Experts of a small language model.
Size: 13 layers, vocabulary 8192.
Experts: 32 dReLU neurons an expert, 8 picks a token.
Training: a variant of Adam for the experts, 420M tokens, 6842 steps.
Below are experts of layer 8 (counted from 0) of a mixture-of-experts language model. Rows are named gate (a neuron's input weights, with its number), up (a neuron's input weights, with its number), down (a neuron's output weights, with its number) and show model dimensions 192-223. Each number is 500 + 50 x the weight over its row's rms, rounded and kept within 0 to 999. Numbers have three digits each.
Before each expert's rows: "mostly gets" lists some tokens that are sent to it at least half of the time. This comes from a sample of Wikipedia text that the model never trained on.

# expert 31
mostly gets: " started", " favor", " retired", "As", " sail", " ob"
gate0:487467467493494606422514463526516483525496479509579465492430483502458509454438380416481456526510
up0:490512520435441520495451437559497444534594515508577511482512356481456484482461478494461519546413
down0:599493486488477604450483515464441411616489541466517499504495483466497539432473487446610459469551
gate1:502568434462474434520480466456569535595492484503504510462498469466494451469509477582501562435589
up1:478486476380480404569502489460542572544505545475530445451492522493535480419535496595364500541549
down1:550418480541430559621510516423452475478529547414525563444529529480495555564537495607503357403527
gate2:468571559486493436547505525593509563517550449474522519460476589509406420505571437539450440538502
up2:474576574516514447501490549555466533483568471512535531454459538497456429513501492531485493536476
down2:513525487453509483521453426461480539492471503448585515542489588538527479490461494428596488480579
gate3:452566609529456476505508505547524447490490591457540394427523513516538459555509429510520487492479
up3:506564566514432470456537569579492472524504666480479390489547535507528455516514456508475488514412
down3:530587583559526498544525488517454503551465547497521527469564614473533503532453433554461475491518
gate4:526481506492479399555560453536431500421433572460472614520418629528594531478527482474396507553492
up4:540392507448451391467556449529488476490449491592454479528452571553460500391495501478521463617508
down4:575555562559445548500540592521543496415601531514561490407541570510451494529464455586525559491486
gate5:496478489521530459549520480510626512558582518508455516503476357508511548424490387459528506432535
up5:457506550513551529530434505593559470567497476507498522432489422472507530428512396426498523437525
down5:479510462516519500499494441497440565489494482464444521545528452540466634533477553485456508507482
gate6:515503485502396516543469509460546557574619471448461521544407405471507435546586489522513450572493
up6:571472464488487507559457450414595556550576477506458466527408428527481442584516503500553460533580
down6:440497528509469405554530518410531513481546508498488521593533423408471533481484521449517511554461

# expert 33
mostly gets: " each", "As", " Later", " throughout", "ici", " after"
gate0:533495446428485504413494469454491501466526547461588459557464516480502491513401475434537478522578
up0:525544483427426478521447442556473497442595535495549445516573398426505442553448521502501514548469
down0:602467454549502543523499487455489464556543542524528530526445494459429494420493566557543456505551
gate1:489565500539479426586406542540525519508475404477541481491508547495448479444446464543527504453631
up1:438513527465509455609433514489494580457481496430591456499537539517520502450467456557435420536533
down1:532460508529461565574516490381517513466514553400447448497549565454494535521599504577518418428515
gate2:475605444467486409548523407609516515462539485471480505512477516502437466506540493531449460534567
up2:459606477551501458507532458551473512485548455455497552498439498549442479520461508558485492517490
down2:535538481503502533482508467472503539453498494399506427491527546500475539475437478467639469469492
gate3:430529612479452462474492520512471460441505574459514459509530399543536440535520493476538508553464
up3:475559555490439463473506551575470476506574579506483435545503433513491473514499532513503485575438
down3:533500585537516499543528440457443385558474506524513562481577556491499506468452479501505551546483
gate4:525481506492479399555560453536431500421433572460472614520418629528594531478527482474396507553492
up4:541391507448452391467557450529488476490449491592454479528452571553460500391495501478521463617508
down4:575555562559445548500540591521543496415601532514561490407540570510451494529464455586525559491486
gate5:452511441473462445501494378501546512554547514506425456528458406487505489468467450506563581524502
up5:437529510483493474465442457568503473542501453503493455514489460447497450449508451434522566488450
down5:432567414510511426569538427524489508550526511458425516504420462470487620454476505503474526475551
gate6:492482535528357482526509557476523533667653443500507439504450506510458473454544605541462430570474
up6:520433521503405484523455482437542552566592434568494415531431484581411507513476582497523369492554
down6:463463468549471431493533585453514520481491507525461479572513440442514518523494533461564504532473

# expert 46
mostly gets: " conf", " said", " Carolina", " NC", " that", " stated"
gate0:537530503449496558413548500558485598521479579498525467532509471473454522489446391408542464466531
up0:505498560443453500537509510617492526475588602485522448494583373462494468557478538509466535530464
down0:580475511480497531493468548470456519517550519497506490483456491501446530458492558577553477557510
gate1:502576456578484404521422455481479461560490432457532565428531493494397535459482466598533521447603
up1:446534466489477418585442483402510498525457524408541514394552505524452489430464498592405453541541
down1:380509496537526566515520430362478529467504534462512472457550552442493573573489415598495461388499
gate2:543563521495502459585602495559494575488503503469524552440574563492405472496567533601406492503490
up2:507558586504544510530535507498440561459544457483493624407497592530408451517522605587462546486440
down2:537509498497538531522532467521535504487492482418541498537503542506543535559486484437560562462543
gate3:477524548437535510513473440512503496461435626520503451445574461562513488590475449457457502511519
up3:521568534520518480500555469593492501509570610508455447494575499574463551536424498443414479539481
down3:514526550507588573554476546497496419516467557476503495471618556529564531549413416498599524466511
gate4:525481506492479399555560453536431500421433572460472613520418628528594531478527482474396507553492
up4:541392507448452391467557450529488476490449491592454479527452571553460500391495501478521463617508
down4:575555562559445548500540591521543496415601532514561490407541570510451494529464455586525559491486
gate5:479544522541573420529544495484593592491541485434499516502541464483505592418449413492460559482516
up5:436604525550592461491437512516551550495465435438515488454548503477490520435439421470437583495496
down5:414455450584470460440494483482455546508473503544468473523475516449500577542434458489472499456495
gate6:478501557501389442484477572556565575680599445463486494497459435500424429482554513516564416522480
up6:506449512515447483522436534524586591584545427525475467532497451541388534543489538487555433517531
down6:469460589544393447467651593466544541483437480517467513522519453425491483481478520428453465490468

# expert 61
mostly gets: " James", " Thomas", " Henry", "The", " Samuel", " local"
gate0:494461552483517509382497471515568506510520550484526509534476510514482492474437444462481440494540
up0:523457594471494497463447463594581481484582550498474490501529413477488468538458539520484525518449
down0:540485495496512495528456481546507487556548514532475510566463458481497519466447509535492446530559
gate1:582559472563553448511476519510546422586545442492534537487481508459483553382515485558465479465707
up1:505507464443537469549482510474463536505531501430562477461475472478545557378538458543383394544606
down1:432466524521476561565502446380527485466583484366472589446489596473521533574550472607502445442491
gate2:516583477451465438560563450635471563515540482514448453424475544497428356475521521528448443504538
up2:477593537500527506499519512603468572506547471530480487421477572553424351492463561540503480487461
down2:499497495473537504482532427391523498484497424423539506479480542446493502423515502469579530414587
gate3:379541545492411537517423514508424454468467588501507400497551495525553431561486462535509486512460
up3:460552516528388510524489530525399473478531628536512372531508504539494464518474476537479466486370
down3:516493526566560550516468511490520492523465548491486463487497577515499516476365497505530537482438
gate4:526481506492479399555560453536431500421433572460472614520418629528594531478527482474396507553492
up4:540391507448451391467556449529488476490449491592453479527452571553460500391495501478521463617508
down4:576555562559445548500540591521543496415601532514561490407540570510451494529464455586525559491486
gate5:426564516510469418639558553607570568490407492558439520524519366500466575447518445494553544449525
up5:414563509506519479611496586634524553517368461570512499508535423491466512463513470478529548454539
down5:448527486558567471524493485481474514497561441569418436429475483558428504547416577461441486465500
gate6:469494518513415504564468514534548547608610471490391508556464458504474463451506592480546417574460
up6:517483472498472522610478458488545574585542460481417491586456496533456571503507597462553436535483
down6:467493516542481473510555555486545525465481476469531516590489462538501570543437555473549504501408

# expert 8
mostly gets: " MF", " Species", " Episode", " —", "sc", " Rep"
gate0:459492485421485511414512501535509556494504501529536459481430484567453497490419480433550471464545
up0:501517521418443466492462500594482537482566527536519459487529401491460437535473546501473552491455
down0:571487493491483518524510543469452543491487581473479501569476459473470552442474564560541459481558
gate1:509582457538457465530522531532515462494577437539466515455454482512409536398522446605469465473561
up1:487522479447487447567506552534490498476557452510489469454453521527464526409525472582402397587509
down1:479450543558454463608501474476404548423542492494470533515580557468455542481543465535473407393523
gate2:483639489480521509511557470592528556477649458499478479486573577440419473541526536565407463512532
up2:467673514510545526460538497541509563480604429499501537473556561465426483541503517577454526494499
down2:526500516470478502469493568470508521467535426522528421520488633528475476480484527466577499491473
gate3:408549612499510531537555530487514445459489590454491453495489457429575526550558528516556515511440
up3:489597583522522544541600570550512450502551639520436432494479486438489522531503523534531513502410
down3:541494548591533558453542465473497416528455552500463571476540582579658543555406417546494470441454
gate4:525481506492479399555560453536431500421433572460472614520418629528594531478527482474396507553492
up4:541391507448451391467557450529488476490449491592454479528452571553460500391495500478521463617508
down4:575555563559445548500540592521543496415601532514561490408541570510451494529464455586525559491486
gate5:492467480484438450530579535575636486498540556488482525498580425513481532461520376545492573491452
up5:456504491478473459483513526600591454507498525526538560491577432489482473493556421491465555520513
down5:472542423522505541456526467474541506486516528472448421464468487488522523533497534475493554470558
gate6:530527541521404487549473549527570530583568526525448493511468446478532409422549618583522451514447
up6:594476466491491448529472487494575591528499527576471518534466449478485509484516591534567488448497
down6:387473499504464414517551553459529460463522520504423521593525420504515497487596509458505481518426

# expert 56
mostly gets: " small", " some", " strong", " local", " our", " foreign"
gate0:475407469453552584393478488551563590522446571458556464538450482525461488488426398462561523466586
up0:516412528437480530471431458620521543491570600509511493502519347485498459532467522519497577521480
down0:606488481534593551550481552491471489542514521491522520556475430501460506426464500531533419495463
gate1:512572444526496400555443534543568476539620413514479497529548503454469536420513412535524537439607
up1:482516443454488433570508504468497562536611500498535480469531499500523473396575455557372495527543
down1:503437473459512602569520431357435559478507519434541535439550501509576522536575449550435394408464
gate2:510579477478477439593636491640513560508529453516513480485550529505446428481483530527502442509513
up2:474570532526502507463540527587456560488565461482500499427499577510458397453445525548510492494420
down2:542505518457535487501522400475526475472470429412497461491478593496484467405533533444542478460571
gate3:405546571500457534508459528543481406476488576467432421513528463567539490568492436560511490527444
up3:493567565527463514499528553601483442484577597458397420524483510548503498504475504594499472540410
down3:540506603558517522460518524455484444582435563450536542436530545533537464515415439553490570511457
gate4:525481506492479399555560453536431500421433572460472613520418629528594531478527482474396507553492
up4:541391507448452391467556450529488476490449491592453479527452571553460500390495501478521463617508
down4:575555562559445548500540591521543496415601532514561490408541570510451494529464455586525559491486
gate5:448512501502473439500541514531533525496470498480434473521500367518504505444484410423499565392434
up5:437548484495513504501468530569504465511394491474491428466479421488517445464516434440459554478433
down5:458527445593528476524528542452489528520584516574483461460489480519477575551387533438566421495579
gate6:498556543529434519576514512600567524605579540452470424506467453477432488448551557550476480572437
up6:535454453527501548608470416481573573552567512493428431543440453508451541508531474525473487564509
down6:533530494552536439549580585474472490428479551493527554625499408517575510515481581439531502478456

# expert 29
mostly gets: " eventually", " until", " which", " went", " remained", " came"
gate0:481520463463468541400529499511529502494541492484579482522477453453499517511453375403520466508589
up0:473501485446439519483456468551479522484611511470555468523528356393495492542467496494498515531470
down0:585518468556563562504450514447478451508574559531497585544472484449479493455581610555515448443539
gate1:558631501511429409544463488524583434526474459497441444460519500495491490446477418525485537521600
up1:540550489426469449557501517481537466483491560477480423433512527516546506441486499489359467575521
down1:561462605517465589545505493409495547449554480424502521361490526470530509531522461581449479445468
gate2:514583513457497477591537413606518554459500502521475525525559559441437445500541488539463482550499
up2:484593555494538490522493446552497568463568468527464561487461560483433428511496544552493502544431
down2:529491522555512484497489472418501462462481490386538512543556558520548513546480530373641479494534
gate3:416571631511456470525558504486484446467454558484548412472490440465555435506515487495523488535445
up3:483561579512435458517584523555477459474505602533484395507469449472493465492507511528492502548398
down3:512518639569573488512546497423482486488499546485519480472583629478575595482472464522513507526534
gate4:525481506492479399555560453536431500421433572460472613520418628528594531478527482474396507553492
up4:541392507448452391467557450529488476490448491592454479528452571553460500391495501478521463617508
down4:575555562559445548500540591521543496415601532514561490408540570510451494529464455586525559491486
gate5:491551516481485406570493502546594558465569530506405473488532414518467520386518438442569508475524
up5:428579541494549450506387566595542503443523511505464455423537485514500474401548431445563543454493
down5:487502439588582443570442521516443561521504464434378477551421494518527649568450589470450549453524
gate6:471550517483360486531506528488573500586615449464431530559484441490462463449536565498466461582500
up6:535481451479405487519465501423567523568557457493438486525474476524460568508514504470535433529551
down6:430460534502503441540547512504506487489443552493442541597501440504477547530541493443508521508480

# expert 26
mostly gets: " However", " but", " Cons", "inc", " Can", " account"
gate0:519542478442555528417508510505533523472554497496550504539466473447499549473469454434539437450587
up0:545530529414486469522469439552550459456605490460539488518536352443507499515493546528484499496485
down0:582529483563574569514533508493477532508609539512478530504505468459466494477506624580551463502518
gate1:547650473519426427547481472519513491509511400486511470483513522483400515484510471524554577503664
up1:505544512465387450569489476495495527430547454444534496455496554493482502493555500520460485566566
down1:538461528593449559531544450357460506468572499436532488418555467401533519544553515581489439400496
gate2:505593457488433467559569442563499551568542470551546482495475535461434440478542520473434480503540
up2:489598515484493507522542467533513576530554469548536522476457509505456447468475527513458519497490
down2:497521521515491517535546469453546472475480523471543489487525594457448525545498539500648564553524
gate3:469580589528521519526489529503505446468495585508489423475534447466532462582508528501522498501494
up3:543604550567524507507563549556506440480517605512433431489536449493486477561481547543508506497462
down3:554481520525631513501504497439454407469479587420541491420619603498514500546446499473531532485501
gate4:526481506492479399555560453536431500421433572460472614520418628528594531478527482474396507553492
up4:540391507448451390467556450529488476490449491592454479528452571553460500390495501478521463617508
down4:576555562559445548500540591521543496415601532514562490407541570510451494529464455586525559491486
gate5:495548526518499378497505502604547560505594470556465470506566408490501561455455445450474528498497
up5:470556537507539488477442504629493493498518461556526479465542460465526486449459482448450553511506
down5:472524461561511535508497482544443552522542454544432452527358509554511567552419576510498530502549
gate6:570499497505438486522484555506534532610531522511461462549486530468496456392532565504483444599485
up6:574437467530493479542479536458551579542529506555450453548439514516497533414501526506522477541560
down6:502513505531461408552533513500575499442478483529448524593511413461449472542502524479524502472447

# expert 11
mostly gets: "See", " Phylum", " Genre", " Episode", " rather", " Species"
gate0:524427511468455561411543513538516577484509518519589555522456506464455520468484453446480415497549
up0:543423554435429522488517474610483533440620517549553559488545410420474480511519544514470505519491
down0:532480461504514525515459518370410476511477585491476506542486461492387584486483565559486478505549
gate1:531592587551467430505372495500565486499532497484477567478458562506431529450494476589500529452543
up1:490490550413479431530369494470500555462566544478516536493492534553485532433500495580361421506472
down1:467492596524524561624502432386470516471560505436452550448556544526498515524564533555465442428504
gate2:547594527466448413566565462620491589476563462518491487470597564462435380465566544485405488472506
up2:537603544520491479501543494553494545485569447495512551421526581502435382487498545519436550443460
down2:488533499498535518503587505442487539445457487499480500537509560486512522496479512491590504461518
gate3:423525613543480580497509514541509460532540571462504418492505484502586538558479434462531494490484
up3:490548598567491563482531556600516473538565623495438413510452532531543553532445487476516494508436
down3:513478548563529515523556472468546454514431514453465489523615577507542444510404418477560536524513
gate4:526481506492479399555560453536431500421433572460472614520418629528594531478527482474396507553492
up4:541392507448452391467557449529488476490449491592454479528452571553460500391495501478521463617508
down4:575555562559445548500540591521543496415601532514561490408541570510451494529464455586525559491486
gate5:474523462512556492562571526555549488553454544511446495523527441535457533378530415471544598518478
up5:426509500551552518571467500570508441563412508518510460476528495492447463381557434414503603530496
down5:460504390501563556473497486483499547472571498493506498517425481527533518541421557528440535491534
gate6:512468525476492438582524527574514547609573452479448510489535483444474495442572530604468461563437
up6:590434464481562437551518501526571558531554501520424549515542489463449575461523521551505475524467
down6:442496506556465477488540543436512509455469472476540507606501466548472523525549489498492561498446

# expert 27
mostly gets: " This", " Ey", " Ne", " Later", "inc", " talk"
gate0:510473496430493502444490467514590492454521538497584425575479466495517523502420431420584470486594
up0:511474525402401469508478457537551480483593548539538416504577359475526466527449507502501540544482
down0:573517534487449538515494476532494426560456529542498539483503478432453466456445536514531453545530
gate1:494598512525453444523491475502522486556562493512492533470452490511409525425485419591505572476627
up1:485567516481518425570504542500483546528552567475522485436473502517460511415519464568430495533578
down1:503478579526431533582463412421445526491529578430519492475533545464508555545562477564432447442543
gate2:485557546509426455498562480587533576473490501445516512454432600458408439490547480544411518525561
up2:461595612521482511491521520552515556463531473474492536475400550518437433483489543519449538544520
down2:510538480476444489524560457505558504440426513436545464551502565548495482507423539516600492511521
gate3:401552654567433503432551531483550458446494590429521420511530547527520478571505469539557531553475
up3:477550572608421487390575559531538484500540618482495413568516594549491502555498504541507512562477
down3:526496593507539514536520496454482485529473580450577559458583560504530467506481491562505511526547
gate4:525481506492479399555560453536431500421433572460472614520418628528594531478527482474396507553492
up4:541392507448452390467556450529488476490449491592454479527452571553460500391495501478521463617508
down4:575555563559445548500540591521543496415601532514561490407540570510451494529464455586525559491486
gate5:501550434491498462495517574532585530503539557437451445536505443457527475408543397466577587442514
up5:437596441491527499480455567573558484487450452459487432482511486439512452441537389431541613412516
down5:455543460499517528509415527503487488540513457518406422546475494518478626563452511435474466488570
gate6:511519532506377481510480530518543577652611516460454462544463440492469426442532532491492461621443
up6:549447475508436503496493494457583580554564496460450429576455453499438550539488557470538452551530
down6:501449497536468426544510516435536446484476503478552497625483415442446468517519513518517547539452

# expert 53
mostly gets: " under", "ments", " Di", "ous", "ive", "ful"
gate0:505475502471452560336456473554529475505573553497561505521486524501471516508453384438528495476595
up0:527504551463424514455421464619535467479628532471531500501570397507487474567475483507512574515489
down0:540421496495540521471435492485454518513532523493413506552551503467392556476516523532500508503547
gate1:496572481506454439538455491502499451535622423446497510480512480461426542441530444593513558419608
up1:461521492459480462579456497523477505513589511458515453433556485476483566400547466581426458511560
down1:455404477597466546538521457409516479518514510464554490422538544444593505532546427569486404433551
gate2:524594505468486460550595524605465568497554515499476476473506535530455412481564538528438419530518
up2:485574575547512536488530552590450556499569474510471499425456573567458424473490548558473512501458
down2:543474510457526556522565401443460491543539484418526515519496572421458463511475492425522530490549
gate3:459530554497487513520446482458448454517495622485481476487503444551544458534454469535517523558451
up3:479570527536512493541518514541474468500577602484415463518463465568470484464450505555499516550417
down3:529515566555502543506625483474507412602482565444479536427510579505514509465428440538515594495452
gate4:525481506492479399555560453536431500421433572460472613520418628528594531478527482474396507553492
up4:541391507448452390467557450529488476490449491592453479527452571553460500391495501478521463617508
down4:575555562559445548500540591521543496415601532514561490407541570510451494529464455586525559491486
gate5:472543524475456449541562459555519586530478513570449479502504412517470564396505459480486505470448
up5:430565512471537511515512493603509527533393516552474450444530450474483522421555434473440523431462
down5:461514436585551509509574548486509502526570522490506462465442481525503615524444528509530480461531
gate6:517532547468424522522448526533542551589604505484397492531472504501505456376552460588517437549474
up6:513485496450474509606435417497565560553578441519431489544466476485439549454507472563528445502533
down6:556530468611504465546579616480523495484513498472517493626483382516556535527516584454467482478383

# expert 32
mostly gets: " until", " retired", " ar", "not", " came", " super"
gate0:531527517439469500470509450513493531538519504502597462553455477501485502507400507397511482485549
up0:483519529383417484502463443543494492556622499517560509514558360452483458561459589471474534520455
down0:577463447480488582538464542463491416523518532532463544508527456449493498499559578497527473479521
gate1:515617467507451441558482504462511439565491504477488472447483471511416547417509481565488552471606
up1:489541484439443464538488539420477526516554575456535455435472490522465525398536487579359517543580
down1:506443535561476541635537486458409572436561478446528512441492565491540503481572435563464407467478
gate2:545558530478522479509575488588464552488599479485468552484457554464447459479569522548426486526528
up2:520593540535586534470533519545489561477610453473478549436428575484459424482505558586488524524496
down2:428483498541475510506505500440474501449480519398492503509539591504487564526417530430608501519459
gate3:433540608514441496464507526515475469497534576456535447422564414525547480547523458537526507525492
up3:494526567559450496435570547578475482511577584504478431472532437516512483515513498557519479500455
down3:518498624532564536540506475410540428484451526496531544399580536507578544537483437523481552506462
gate4:526481506492479399555560453536431500421433572460472614520418628528594531478527482474396507553492
up4:541391507448451391467557450529488476490449491592454479528452571553460500391495501478521463617508
down4:575555563559445548500540591521543496415601532514561490407541570510451494529464455586525559491486
gate5:475548493562451395459510500569556497528542512553433530441500419515442534452499394465498559432439
up5:431568501568464429397435522566506447500473460513486450460484518528470473432547396430492571478405
down5:503552511597497508525386411492482408523505461448561445500454536490493580533482544444523477458499
gate6:438487557525399511583534545536581519549609468456508489496474471419435505413537563574507496621460
up6:488433512526447559566497501434606546511567453494502488526504465466417573534497551587502519542509
down6:498452520465478423496511556524463536483476517480518498566522399439469496516513502464565540499499

# expert 14
mostly gets: " Genre", " it", " Species", " fact", "It", " Los"
gate0:470428483455495594424465549490497571465488539527554490520472479496482541491421453442503444496598
up0:492448524421416563485416472518478527429591536520571493519511383447481458535468545497487475552498
down0:566487533519519559547455571396484467541557576497528531575470477451428510422497506553511399503550
gate1:532597444534462464511470484501556542566521489492461482552502460512458475419493461518534553485619
up1:509532447429469456569470481502489612533539507492509453508540480548491522412538503536383450599563
down1:453446504556417532577500484416442536462466483496493416438507574524470547561532477593422456421513
gate2:516619533482480469528591494568491551460505482461496446522486599483440394511490557524441441524504
up2:480611551525484501471560562507487541444536464462509486492478588501448418525433584529429496497475
down2:554522457441436519525482569393513506473472494526537459509520575466534530493462469487573505464486
gate3:432514591501439471527502496555494452485477561475478435499544461578500472545492467519557485520542
up3:464520564539428443515536509600496443521500594495436413550529511576467491524457526491543502559469
down3:481478543526580544537534470488378476539430562508557526461661601432517482474486484564517504462459
gate4:525481506492479399555560453536431500421433572460472613520418629528594531478527482474396507553492
up4:540391507448452391467556449529488476490449491592454479528452571553460500391495501478521463617508
down4:575555563559445548500540591521543496415601532514561490408541570510451494529464455586525559491486
gate5:538520450510523451541601555580563541528534541513440584441565388498516521438499462489538564473478
up5:458568503519547470532497586613519515520504457475489529429556463476465470475476469473480554475476
down5:413487494501454571530496511559567492540595473476448454548484439535396587572543607560520499502503
gate6:486546543519408482518511563495491549586607531497419475541460514460452418374573614519514469609427
up6:536481479516450450563489499503511601516571542544429495542475489516442504472507596517559485565507
down6:405477451516486516533519550476509496487511509463540473573494428455531516490569499454527451501471

# expert 30
mostly gets: " until", " south", " sc", " less", " but", " only"
gate0:508502509457463574395529481479543545499534539458558434511440462454509488475452423391604491447564
up0:514436528419417548540450460572557485488651544473533434483542374417492459529462513468517541484489
down0:626464505517515535565465534516470488541524544553459540525494417430516510443479559550495450494542
gate1:521614522557477441524425468506512460522525512492499491482540487503374519452497458590485535410648
up1:520576510452496442545462478454450571469543539463576516459531505492436535409522554599388441472573
down1:486408500540443526576527502418393511501541519414431497460582583493498549486559542622495479508517
gate2:533534482514480431526566420588464577531592492481546543467505490493456384484547499537444455540519
up2:493592532533530490494529465518457525480578457476532577458416508511454407477511552525500515510472
down2:517505551520449443542469538460457536419423480414538449522468557502490559565461518457607506519549
gate3:432559640512426433470551520455474435494440603524551451468550466504547424521503449472560496554485
up3:483540605531441437454590559531480479504474649554503425495548466530482448501452505516529497586466
down3:498494604550538466512515448482519434500529548499508485502510556521549565586467408490514533564567
gate4:525481506492479399555560453536431500421433572460472614520418628528594531478527482474396507553492
up4:541392507448452391467557449529488476490448491592453479527452571553460500391495501478521463617508
down4:576555562559445548500540591521543496415601532514561490408540570510451494529464455586525559491486
gate5:453570503512430494563530557552530504521537532527429459477448416477513524441483484388507555448518
up5:438616537542473515545465550640478470514492499522453438445441490413535486434542489389511572477505
down5:425488482547536450553500465494424490539547498527404407473396507510481690578471539492481516488482
gate6:501495516507391515529481546514534528581645501505376510510430435445512468417592490506525449579505
up6:541447414503461559572490487445607533525568504492414503521432454501471582515557488482539452499563
down6:440435479562461412488552506482490424479510497458419533577482399490468559510504479412487518561483

# expert 9
mostly gets: " Phylum", " =", " rather", "°", " Episode", " Species"
gate0:477478514520484545377533525540511556554495485474572514515522501529471569488450419424489512474564
up0:495455544481419498460481471601521508529602527457557488475570402478479527515475497516415572493521
down0:524489530450472522445423524402432547565516623524488468508458553463452564471500541539525520483530
gate1:467608462497479447544476523500506494508517465506495535473409471511454532448485470569580544432653
up1:443541476416452418551434511498470511486501522445539531507469484537513565417520470555443462502623
down1:504449574543527546578536451409465558439493535554499520468477564541476468545485468513485429429521
gate2:501605544484490458526605501625502604449525440483476505489573591511409448538522547536452472496502
up2:482624562540547490467567539549499573455563415460474559461512616524420462538477548552478551485462
down2:549514526510483526439527498428538507427465455486477450539482623474515536502452496469603512489549
gate3:453530628540456546487513553524465467554526578420483425509491486489568507558520434545515495564521
up3:481537603533465538501555599592479473546553624465406417502491512500494506545478480560531480538458
down3:508517542541579563542518466495494445499460560480464569485573593558522578561364439565427529479445
gate4:526481506492479399555560453536431500421433572460472613520418628528594531478527482474396507553492
up4:541392507448451391467557450529488476490448491592453479527452571553460500391495501478521463617508
down4:575555563559445548500540591521543496415601532514562490408541570510451494529464455586525559491486
gate5:503492474479531414518590485555507509496556523516409525587522407513572526385510441486547547527508
up5:465528513452567460477471486579444462505453489511495513532526453484566440419547435463485551506516
down5:512475409536514610462497533560494557478526486540508451482435473457487514566482571508486526454467
gate6:516559526555436447520489613537519549586584503493459483565437480491476444425530634528519461647409
up6:594495458543515368557473508513516600545520486565466499574433467521448502476531612493574486579483
down6:442522476542421428516547534485521461472452476481482533604468401540528530521541478495520505513443

# expert 34
mostly gets: " arch", " civil", " generally", " worked", " usually", " particularly"
gate0:466512429455537560398523472504498513516490541521548429522456480520466509437391402413511462493529
up0:459517529442462499492487454547503512506582567540568480503542324464494468492458536487448542503416
down0:542437478466569535516468517455554458517494549571577474495477451501514478492446543510548499476533
gate1:503524478484429448517397554513560472584480454514533503508535508508532471509510414522555577449612
up1:474504474397418469535413496461535528531462493450558471520559523543529465484506459511455509537602
down1:555445559551473570573477426392426510475526506431501505388486554423558497542595449628435472411554
gate2:516563524472493490526523480602491583474534495506496585505545565491426464543519530569448488536507
up2:494559514524543535509512500577465572441555471510462629441516563527436468505457551563512529554444
down2:458528500482493526532468481465441518454455471466497486435478573489462521531454523440615495489492
gate3:453577580529489466521528531537433448477527577499466440479478456563537456516548474503548491585452
up3:497582540537471438491549541581456485489588616543423443543445456570504492507501535517554485543426
down3:443585553490598522494506503476490522532420521502526508470559586485527473510431374600525511532492
gate4:526481506492479399555560453536431500421433572460472614520418629528594531478527482474396507553492
up4:541392507448451391467557450529488476490449491592453479527452571553460500391495500478521463618508
down4:576555563559445548500540591521543496415601532514561490407541570510451494529464455586525559491486
gate5:459536555495521445560570570541613469502590487527466472486445396507502483408461411540499570480449
up5:411549596512540493512493582606543447480500463521540481462472461510509431403495411524492586461455
down5:515550440607494456569523473539471482506537458489473443526505513540460619502502568453492468491446
gate6:456466542479394524500447537490555599604609503485481501544438469532467404440522550507499488597462
up6:470431535493467542551468469474559643501564474522475477549419439555452445522461539490558512527525
down6:453469479453441440474498553455488541481470524491535516562494442476512530444492516459577517546439